Weights of a small mixture-of-experts language model, trained from scratch on English Wikipedia: 32 SwiGLU neurons an expert.
Below are experts of layer 7 (counted from 0) of a mixture-of-experts language model. Rows are named router (the router's row for the expert), down (a neuron's output weights, with its number) and show model dimensions 0-159. Each number is 500 + 25 x the weight over its row's rms, rounded and kept within 0 to 999. Numbers have three digits each.
Before each expert's rows: "raises" lists some tokens whose logits its average output raises strongly, later layers aside. This comes from a sample of Wikipedia text that the model never trained on.

# expert 158
raises: "f", "ils", "mb"
router:494484535497492503464492515499475485467494511489473534485514542474540491497539517491531535561514523537529465503554504522508481505493509471490460520478530524514521480503502501518517496495506500467453495472501504495544507496503544519508507520504528506514486534464523489477508462513490522500514499460475487507536522483466490522501523492492543494495544493528537493538514538497513476472503438490507478468524502538475465482458488484440528485520510476461517509574468489501489560531476495
down0:485540533500514526507488492506454480496506474513447472501494503485470471481510500449460514540502501532505456497484514491462486512508535451502522540469536523491518506477531520478486479508463468521531507535495492487432497510483522505537484475485481532507560489532526489496502481540503533556481521505523491517545480523478570484480487522499493486473504478506545535512458541488485498497481489504532503476555520541498483509494519508501478490508523512524495492514495545543500532532489482
down1:522442483549438500495494503501513542506504515500517494468509508508467493497480507497540517485492522486532460526502457506516482503508526468502523536439493506516505495443493515469461511479462462505522535517475501531454515455519523516491507490492492579534505490475516508486535473485506514524499527459495455505484499486512502555500488526523488541526494518490501499523513468453495465510510513523478461514485464487459490498473468554469491471494487521482504509528479511521515510490553523
down2:467519498490516500469500507547499518496493503499517508500496484441469564511567503482469501510491525482532502526542500464512509511477496531513486486514479470567474484532498505525510520485529493475451514491530453476507480506452503548478488525559487462526516509498503491504470525531501533537494475491473499496509463489513525513462506485529446491513532478546496504537507471505547518472473487515428495509483499511516495486505493473470486474540491470483508500507512475497496464513550495
down3:515525516566469490469523494542480479478506504457483485477522468478509505493503481441521473509518507544466526466517509501486488486502493512516531495549455470506508442547511502515505493519490513470483513498484498502529474571497489497476500471529546478498452512502533481484503498504478487441513488467451536518527510457533482518522458505503478477500510530463506455501486514497488522505513489507505482476478519484498469488503507464513511501530539474465531461513454504481481483486551463
down4:529478479527500508433518505489535480501516487501518449520450532474519487507500492543490531501486496481526525483524487471483494523511506522520497510509479461513510522531502472496504486510503531520530480493497494427506497532474520486555480504481537451515466512468526514491513501512499471487485542467470472538483492465490500480504500508479461502492476551505485499492544545481465520547529499529466469510548498559507517464502476484471531492489518528496537448530519512499495516514491449
down5:491491504515474503480536548504516503472469512460458508515525528475486499473484476517509473515452528528499511518500550530436487496471472518498483477492544457490514489498506490510516465521509486542501504448504522495508509498555505475486485510493497508489445514496495496487551466484543483479486460493530499531473485470499478530522472539489474507466463534477530440525466546467490492513489509540521481504505448464504524480500452486509505451490493529494494542500515466497506530496516515
down6:509466521485530508506515488506501498524539494493504509502450484489491474535529442488476514435479510515527492459518513461540525504503498531524480528545476509507462495516486488493517459568476521506517445501488498498508478468506488514510537444533557505510534447500465442524479495509506467497501518479481487452475500488494490506500515519477510489520457479492476518492466529491520525505500515499477507501540498456534504498467487479489441505489479482494539508482517499505476452518451519
down7:512457457558479471490511505459471538494524514472538509469480518475516483511507501485537469510460495516500486485503487493515501525485508478478484541509495493531500497504498462516513503491491503469494555483507466523469484492513480498446501522549493449511476467504509503559503490491526513485478472476504440479486501503515485524529498514453484537554509484541536513503560472508508475483479510472473474492464486503461504482501517546471494523468499470496541528517477453499502481544463528
down8:520498449513489483528545477500569538496502491519493543482510531493487502507481494504487508453474473525504493489493461514538434470439526487477499530529488478534506477515475486485519507472542479502462474470497526489466513552497476510466507470538472501553473484477549505489464509488513527485439498489515483481465482503491483511541510487509519528496513503506503458530502471529533508495463523500456503511489479484507530432521482507464485508512483514483518469488486504486517460512501501
down9:522519472450532501524467505459492527521478521496513502546473451506521519490510496511489505480525481584408481466514506534525509503508489503545478480515511514497508471466499543536482491492485508521485492500528514543487515498483477465521493497459501521494513459489508524493478475461530478495537489532498498523509511452532479514489544527483471484498481525504547502473471474517506489485492468483503537485526491475495492536492494480522490516537503521531439502499497557493548496483484498
down10:550519467455529510466471479460465500508519527499548488506515524516466508502488494506493526518511497481507521464518493502530516462483477510524498459494470496507427504496495479475535534542483539513510521505507486514500494487500512504466527560531480472459481500504506485554491472483488481460513504516496480480447536516471443485481507452530518524514514477507516469511500512493541467496517524473499562525485490483537476488509499465527516493478526508504475546475474432496511495499501507
down11:526505464496520474522536500488524507453495536479542515472512449494509488490464474470537465466486480467509527502497447500524521504501492526535519525546455504507507516497524512526456535502505525500527491480491509526526479490553499509440461505544497524490448519495481506453479490518481531472520494524502549521506509479474482467532454517548486515507477469482492532518497489494491509521520483533472483468481460462505483499507478506517509491510499498506513509553505506545461546466495531
down12:482500479533492489494549483514499529487473498487539545418468534492540486498501504500528495476479566519487448477482471526544536495491504532538436508524510469506486458543504485494491522514524539507506500501511518475528476498526501481478492461565472495485509502481529503527528501473478493496510497487498498497489500495526485484499464544464502461490461517553487475511503515499485490472445513507539480539493484531491497482547472489473506519489472533518500532479519516493519513526513519
down13:439492512481509502505551473464492526485512544499502483487523520465533505544484516472501493535505527450501505522466511475491480514478491506489469457455497505508538484509519537506503532518497479515534518496507511495443476496526489524514511506537463516514544492474439479513500427470485540522555447476487496527485501539493493549503513517502481521543472534496506516476504529498506490479509514508467508508456456461526465491514484505524499481491487520506501519448506505483538508496525523
down14:502467528520536471493491489517453475496500512508456505501506512541533467479474541450532494529498551527487462468496524482521478514507475476515517511494440498507518481502492485527534522495534509499520525529498474477514490505515498463483470490468483458521484498519503464465475486479522518487514534458501535535502494483478536472495501514453508488464498489491501494528536495495447493512534507469519469526458479489462498497492484432493508531512542512493532512494531473510502544440449487
down15:492547521494528463527481473537547542511492512525505489537504477501482484529525520518456450490472443501513519486518541458458528486507499506473514496556479544470487550516493488479513482539482491481528522473487520482465509483490489476482498563518522527495479502512477539534452523534512521469491490484532501528510504478480505506526494489474485461500505496564509478483501515528488474515525508523529488485477454487527514516496485508527464495471483493496466490541480531469502465495547493
down16:503507478488510495537486510497454501529501518528486473490499447514491517504488477506502496532503500450473548514478550478480481513498540491518525515492474471477529525502480504489502501480538520509485499497438512475520488539491438512502486535550556472521498481504480464465424546525522482552488521509495500514470540466508473504476503464507494515516508505494502530486507517469461509535507511521454482495450455435521541497495481493476507505481511509519516482486489498498471471486537501
down17:481469507535488523511527505462495488467489511511492487490476530503507459474520486516510542546511513507502503501522474512492511468491468493487494510539513511449519478498523506519476487465498482449454491532467511451465529504471523489479519481478486454483512458486491501514477511478497490526507520477479508500509478473500513522550523502482518516526543505528440444516503574519504511479500540523514506511456482526511519484527533482474496426479491525533521516516457551507475497487545505
down18:503553511488514511467473502486531544517477507546489472480494528521490494439489539501443512525490455500523499534464481482493503539512493539508548522459519500481527522492529518487491525466484476499528485509543458521516496421509477503519509512497496540520516522485523511517474474537538509540513518507471515461476501529474499476504506468477520526469518486539421467490503505482517537488481485483521526478504514514470523517489493494469500470535531520507517482484511477481500523519516470
down19:500524494528540523553518536502501446533496459529481514526531497512526471538556477495464510511445507468538507529480506503465463503472512485497442473436550501483489487470532522493531498485513522502529460464465502483509514490502485468543471534489499504514557513474506462505480511489527515465508490513488493498535487492502484510511514482470528517523512505496500483480505488546495540499479473461476463501532500482468480463511466488466509474526526493454505476508486538496492512517487520
down20:494474519490552522504457474527491467494452501520533497507473517513498516476503513449493508533518512447510554510473486501479504520533474449521494472467481495511509501505490491509515519479500509544490499464474507501517506520511526531526503499528510552498461499500462477500484480470515504478473507532492475510464525489474492493492473430473550519515484487486476516492522506504485577524504488497509538509505473425540462509493502449507538462495530507501516484489499451514460538501514499
down21:537510476505558480480525534481480468511491504517511530495478477470475470475508522518470518524512481520463469511524494509461472533489501556496520454475497513468466492508455489488552483467473510514549526496484524515496480469519471518474482467479461525487504504489481480511492457501496534503466481508492496530460531491521509505523486461507452521454513488545541490539524454486509505502466464508482511512492511516529537504455491495525522542462496511521493508547499483529457497551496517
down22:493509467455506507517486509522498529486528487516522517520470462492516515492522514509463522481507466530506492473466527485535471492488496471513495495501512488492459510516507541509457465523531494451496489504490473502508500507466488518442512481513504510473482465526504544512497469496553506480513482502535519471455491562486489526510529539503474485531451461544491499464505500582528488516473490520486512494515497505543502524513515521468487521545486492476530498507525454531570471481519476
down23:504517522473467487451481520474500508480495529495459500477510513452477505491476528500492468520535500491476547510523560508473501507521509514519488518534455501514523494510520485523507514458550504468497496516473528492505455484496482471461456488532496484484525493497480487491434486508505533517497542489502515500487465485499510493509525454521460527473465497464504512519498538446505488499561512530510503483448477446531518461501491471498549498490532488536532510475501548496502482463524513
down24:472514515480511463496507543482485522514534543464489558486518475511551534490506493498495492489498494483462518489518452518536547462559497505485508493471484498478497492544486534483509472530547451468481512543520524499499499504501500473507465490591508488498496526488497489444519481515480515488528490484479494501512534528510509483494471466494506511482470549505476537455531492503502485512450465510516505492456551477506500505476504482496492479475501505487540501507491451487474461493482525
down25:481520535442535481465500486519524489486508504514482493505489520484514434477515500424504524521473518479485478499498517501515539523503503534462495520468483479518482489516505502493496494490522503446483535461498566513540515486502511503525522451519547512479487467459474448523523475540544458462519517498487469521463461526489491497519520474491467524488525480533501509512477497475502535528487484500500494502500477500479450505542472488538507510483497468530517515524516469488490458529481470
down26:511458482542490473472541524511505491518462502528492484467506511459471471502497521466472463534508485463500554474424527522508495504490503519430509523463543539545514476476507539496521501482522511536507478493515533471501470502480514506522500460479498485505467509481520502510479513533527498499483489472493452465489515473488497521507481485534487550522509493464538483492505464521487524505484503475487489500519481490530553526519531477503498468456521484515507527457510508469513510521513442
down27:501489516473515484555534488486487488492533484488505474455490500494485515479537475519471502458464529479526529486473532500465498508517495512515483501526461512502467509480494483516503521472484490520516526486490458523479514508496474541507519473505481489500523498451491533505516492552511511512513480508496512510474474516497495477507559466548508530463516469449476508494508512513489480480538566532500443499482432516442492499517462463545456485479476454534491524494497496500514535474524531
down28:499530479542481482465545492554468457535510470490473497446463506510513509491492499496465459501502519508454470467490547498515533490523473492504554485528510500524507502498532482469480529489527526517466534499513514494517479534484514469536459485567523484487469514465493511506502518486469508449506497482481536538514512477468489491511519517475509422490476521521459473516426532517510503494495489546502544495503492514482518517496509484506512512510544496472483485508509481497485489502475491
down29:492486520502516509470506483512552492508471528536537482490532494476531483477544541500495513472517465486479465488495516538443472457485523487497516494488539512450503500534487484476495503472543526495524476467494520475497529469509499522484482503480510488494513479501503520457497478515513529504515496508475536536497491519513515503512567479504555461519517516557471524505490491458530551496560479494527484567547513506538501507537499456481491497491511505532536497503503485523483465497521475
down30:476467519471459507489507510511477524474501472475554518524476481517486518480492496453521480523529511523521465468504483513520515474522493489493491499480556483536498474482485493475493495518484527497516519465511470532479518508509522485507498464534495538513517576472467480497489484452495522506522497485499462468491479446451517498529479530506524499551431504562521539511502515487487464502503515500500507486492498523455486490503472501487470506501497458463506478473540429514518507478481531
down31:499512541543500497513508529515494496536521545534504463504496470464494491496499523522489493486494496478559489471479496521511544499519506491520493509502499477470503515512521498508520515518503503463519486476491491514486521510514490542467485519509491549475508466558487492506485500520449531495546528528480518480512545507509548485462482488497494481510502485522513467518516466456507521535547497567468487481475544497478507460485500532498444507459493476498506490485475535457469465542438546

# expert 106
raises: " goal", " goals", "-"
router:507522494467518492508508543521497439444494563529474481522511471494496517466514523480492526468541502492566491500476499494468528548518475507448479498503480536527515516505499521470500519496490493501447540515531527490480473494488466500510450494497465509500484500529495483511507458501495472533501453457484485527519537510536544481496455452482535524516488470523504486507519479521531468464483546528488483491526506500479464543535491495521512514486514496517481507503502460471498520504535500
down0:534526512519483514463507486484542516489509500472476556501515495481544545489498492499472463522504488487530520499489489450486488503457515560479462473485525503546519526494477553477518523506482506531469465477527467495480545528546491520490482479476436513499478543508514528468484514502478550466557535532500524524498494521543492476501500508536485476497498480467507536501512538551497517521484489522545484476494498492492499488537489486467484498507475470516491489471546500487495494514534497
down1:504552499511528453491520525513510519486466502476507538522474443489547496484514523475523518557493492504440548520488532499510503509485515521452502472493484518518551462501511515494480492487511496508484533485505533466466480458509464551496524485535506519494504513507457491489550515514481515502490462534524482498538473530520483530518461497490516501506474468523503458440516482486522476509514464502538518467473487518484503476494525485518519528512488473487467562483521488535527481468494509
down2:529507530492491475477484479490479485487489494510437504500484513532493505499480487474488447509516500494476466502457487508493514500532529487486517460486488517485423479464549517530509487498494490478498549514480464520463455500496553513476530478545509523487488484507513487512522543486494512499467545521503478445502517474521504477514500449488508504554468463494507515453517495495525473518506457542512492473477509529504483508472510473471493484456452527538539466487507477525538481470508503
down3:494521462495522471497561537499481516478498506477476515530530486502461472484466492522492467541504519523476469508501471493509523536514486514499513481484505446495498461551483476511488543502505492496467509517467531481463515470503464501479472478510547493530562469520498511491492452502502498519505507503480545545497549464507525523499442444472482521539490497484509499537488495505487425487492488477495514505491494530472478503483546527512515484483504503498505550521502472484502525527491446
down4:477491505547511522533493511493458512478513460515521488497463436492478444513529510509445483498502466522512491471491517485534491499477500518475494516518486509511506540443510511483460517500529499506495489539488550484488517529508453487488482477463495504469479523490529469537518506555524485525544480505478515465494519507507463523472569508493559527534514531528512494519494498508518483481527538460550491496486504514512438463486482520511498496479486468518520464510509474510512482511473521
down5:481516511470521498507486491503481499498511516518491494489457501505476443483521495540472497533518534478489503480508491472513467498515498508479525472454501455506434534517471475488535533488491512519509547479473501541463493512491508527493502490533507524504523547516453468525493463500449530509521519516471524548481526516479487496520491497560467546455498511462505495549505424512472499497463491506526494512527511469468554496534464500489492499465518489490502461488500491527496490520536502
down6:551506487504472491484530489452487513482456501511498507494487503508520507483514506520449504498491472506473526496501545519517460500505546482537485468527533504474524488471449531513519523449521488525513480488489533491500479543520467506518500465420498521457500522492473517521500454504497461501501474497509512519505521471476543501538506514508480538469541512510453465483525532473516520549539508531520489530523512503534488496516514537522503545506515519482476501484536515484498484557460502
down7:496471502493517493497521513474499536513499531505475489513556519534496493534509478472492510483444541482466481475452435511514503506512481492520502488500510512448505482490508500479507456506544511504487520493480488500490495515457459486495526533470470481497468530518493514489513488520466481481495525453480505503507542513468501472456501487521496469487546442470535476538535473502474480474511466520477496509495528451494510472446461529479512516452485495491501487542510572495513518474495532
down8:499497506508536490499496479532454536529531503491485459510544508504493509533502451481556525480530499476507467492503508524526563522502504544550534499454477487472487520539461471483482502469438480523507476477519491517473496507538490442524465498462516520516523445502544503520517486494453511529530507475528509516540527484491511487511516526510506465487505459505490530491477506509485455533500477489508517495500496489484510487556479515497478542515489469522555498486514510492495523467495495
down9:451490518471501508562513490519502523539515467511454547485539507529522534505473486519476481459531483541505487549504447550515462536517508479509524494518511466542510473487472461479458525483513517481493483489478494523513527511506488500539502523509509503505491499489487524507500501469544540492531536470522544480510534494488522477478491504546493437513497537516518506496485480481496492475490512465471511521498495524534474448495482525497513493510457448505488503518477545519530545496508503
down10:482469519485557488508506513512508522530478541509479481494518530501507533479501527503510499449512521463533484473438476495543520465443522508512506489524488469522478499483453462456519481463527483497500517512509497517530490534487473513531511504449501492519484490456542485504498478461505507519508509441501519532495521495490512478519546518510497488481488454477460488503489467494480455508499489510502536466570473504462542505525493473492573499511493463492505529524492494496535514489511495
down11:482478485494508459471493478525490514480467483524509514528548484502503515478500458535464498500476499484519481473493551492556500533436505442522480485518508529499511479464502465489537501508550486529524480490487486527471496519517497514522478502465459533532481496522470516490506508497508538488504493502494498482505523506532494523491467476496485520534516535489539491492471525481494488496521479517478444475510534554513483504440464524526475494468484510419473490487504480493478477499475440
down12:490455482522519525541490524505481495473491468501503468493476443551499479502475523511499533531500485456487514494466558498483491544509494504466514505475483495463532525472500498498481487488522471516493497492512533489529471491458490534514498437486494471457525478483507512490497532516508504489545504527527513470533469480483463495476547476494485487482552528469498456475519513529505572497449501475485485510529467477536498518459472524514483488529490530469493527491518532516512488468494535
down13:480478487471475500475460479516495501470507513480487558496493476523516496450529491474503499498494525492537527465499509491519484502493515506493464530518490500501475497493522449500467500479510541484473474460524527532532538495511511522522474546421496541509492530520457530477482507467528505498490530570548487486495517498535503491522463490468491514510506494500477531458510489522475494498462526498500515559499475497448517488526445544517464512453512540475500516503522531487495484498498487
down14:472508531508502521505483497506502486486487502523477546456537531487455458496509504513497524495525539473482486461486474519519465488531515495529500503478515500510509495454497518495427474441519468482490527486475477471530486444525457512496506502543505488504486567479482490480525472497480500487525513535486518464472490503496476482477484531530482480521433496463516475521533467495466483521517506495492476466451487469508508515490448457494519509517556526481486472461495484515503508516488502
down15:461473472516530489519533487506497464479444488458492495483460480525454489494489474488498492484525503519518494492455513549474487508516498500464478525519554496486482552488457492489519528517515518496521474526525492484481553456520462490520521528516468483465466513493511526493459530529534510523496525498505515523546512435484531501499491521529489457470526498538497502549515500486510541465472488523483483532509489459505462452455490521540492492512506514496476515515466498530496505476517518
down16:456512522492527464489482475508486509469483536515482486496456518554488519509487500527516529510520507486551501499463454513473514478513469446515530516474500536497502502526471486507496520491545459531462523509506493552456485520510515514469482498512472488517472512502512536462519528522513482482471484493533493511493552523521487498501527490482491518446487524504496561497527460510459528483515489513428512473502548476487502507498513478450512460472527523501487507494464547473490481518501528
down17:513517464492514518493482463496518487439521563501519492544463520513513506478531541531484510504491479469526523504481547488516507463457507536466486531535430525471471511524514492502545510485489491542450498492513517493496520485435482490488515539507463513473484501508495520516517470523518494524482505501514458520542476491488480485511493520496464537488529546506512489510488543496489535466493493520473508474515504466497469522494504508528508538501497522487462487518500450547522486530543472
down18:520493491448466514501444477427520471539470509503472493536468512497490572534465516493483466486522469466538499473514479481543467505486454484503501483483532485517513483514505488480484491502469492523544494487504491481513460500521461489499490501465480487520515486493453526457507491526500528488463495507560474513483521490477498512522476479512518511443458531537474456500483527458504492497497473484493533474508478534479473471501476513510518541503478452496526475514492497489500494475505473
down19:506501498512495504538529464504528479508450502534480492470502546513488516474473534515473507513498483518502512499516460500503502460561501488456540485530504474509525498493501484518474562478538439551480534482504507508515519458482487527513527533572528487518495558535496533512513494502512486485480510494511505494509492448478484476469488526513486534519479481508533468476491478489500513517472533487465494529484524517490498539480495453476531498480521506539472515504498500520509534508550446
down20:499482483508544532476512507497490505500466507486512488515447501494497441510473487532464504517521471476525483505490485465498482520458515510493491497529460455504475528516470493524492520508457524523475470496490483446529520514509491463502519520522508525532491524506529513512503535491503464512489472504491482518485509466538499473483504544462485502485562511502547489526472504476475490475472514514425514473534487447535504532414481508501478505460523484451477481501491478485474531508498507
down21:525496518558519486513493504537547509535505469470478532505513507522509578486493506515540430519524525486443488467501518489503504495504494495503555536503524445515494521538475490520473521500478524533499548460467532493524498530493487494452480496547527507513473543457487553556463492465482482493492494490452533486491515482473512504468464498548502486488528478485498460512520515523503518507498499503493503551485512476510526486470499514502515480493487504487474490496467500502509502514503504
down22:536539484524480502513480476483527488489506475471544498519480529494514480493541548478456482520497485493464515504515523460502509480509486502458494476459498492518496489472542525478508515517542483506521582468478487488537499492475475516469568502620546493479524512460488480488489481520497521478499506464477467502488490516484480520491490495468481553505492506494509511489491502501512486513550510496524498510524487502474478496452518487510514482533510512479499521497509452475483482518521507
down23:508495485550467502542496556526518462488496481502455500521486510494504558463481530476525506548486490518500471499464522484469471480512541494452508492468453525508510484508543502533475470534503510520503538532504531487496504525513564467509496506515462537444499509522515491491496538521483496503516508455499512558505516498466527501509490522490530495516526460472531504511476511471531477492472515510468500545476506477532465516488472510503523531499496493509524480523521523470556507486460519
down24:474471508491493521488475540503527502534494470537500496475536493527539538480489517513525459491543446456473511513425522525537486489480496504471503457501517516506503529447487483487497464462531481495492512508484483494465480477507486493488474473498530509432499443502510489497501506496523546502526533497486489522518510477478492503426550519496482471483498495492474521526527498517515486484457516518523467478528501523501520466505464506443482492494508536502493458505514521497465477528494531
down25:514488508531474502483468471505517505487472512509452513486528525492488484541525530518478524482470485477448491528537513504511497520463545527489558499434485488532494550515478522494492492529496492476503483494503459460500474475468499524485532488484527520468454555519513463511501503453492515478519495491497478511504528488485503524506469489498457475525497478478489485502520501543525470542456460492498499505519544504498537447532455507497470505498502553545540519498497494474484536506463493
down26:516470468487502508517511490494488486500533480508470538484464508535512492516474478512502494517489491499540539509525512509447460492502506540481498496467511524520485489503486511509533469527453486491531509521493515517429520500493495524561507553407446524489527546513487480535484492514490500488530512492503478480526511443528472482527540469498490441494532483532478494473497524523486468478529480486508489499462506491542538486502470498539503496474492514517479504530489543481482512482479502
down27:496532483475499496509478498478494478478511442490516528510498495512502468499529492507471481517481439539485528498510489521498457555493509515532471506495491514538513505526535537530521527486530471470519479460490486477443509473505460479518537504590500510452486515472472535457544495485499522488504529502488528521515479485466478496454513490543478541524522479483480510515501507512486515469548487491517486507530477490511543519452452502517524491489484532452493485516497488490498506516469517
down28:521464488513494537510506516490465537493490503483526494474504504461514463489528477473515518500513473509538542482497515473480469530473522531494457526541544533505486482530507519509459501476488513484518478493540426515440508542521483515551474517405513491489482495558499487535510539511488472517518487520545510504516450453523499528490515543518509486488478498543487519506518505505499531515488505502496492507477522475537490489523498526525496491473474482491480493481478526486464473492486494
down29:535534480477541520503528483477552492533540465462520506504488539500508501497509503510500498506529497547512490520494524519472485499508503511539488477466498490506478488516496513503461471466472538490459506498475511482494481482492519496494503477409482504496511486520524488525472483482505500504548568509518487507521445508568485514481526502498536489490537509490481507493510466514513515485538508482562495445483493510509500475524491584494536517478514491474464494490510455515482473529498512
down30:529494506528544490541486503543489532501514534493496520510465471491480514509496522492503561487463512517509540492510538478496518500520491484512513508509503433465475478507467544491465475458526505524494464558548489505486509529487481512504512453482488497511479576504507533513550494518527492457490494530500530509500481464462509504480508536488523462530543496522500513524516520518507509475476492482475509492470513506492536529492504468448457501528519504450511481480468545480500514533526513
down31:524487538526492494513517527467519474459515496522508481484470518503487478483473502508459515502492445532529473535459514527518546510464511524524493500551443552490520512501506482522520518504472494465492471493467480444494518500496509507454507483481447476523505515519459537470508519504511526509511510500509502501512526502515521504459518546568515461484548456504504430511526522502512506490487497539497523488537541494500524511511449468501511531525508503497556486524522518496498503499503505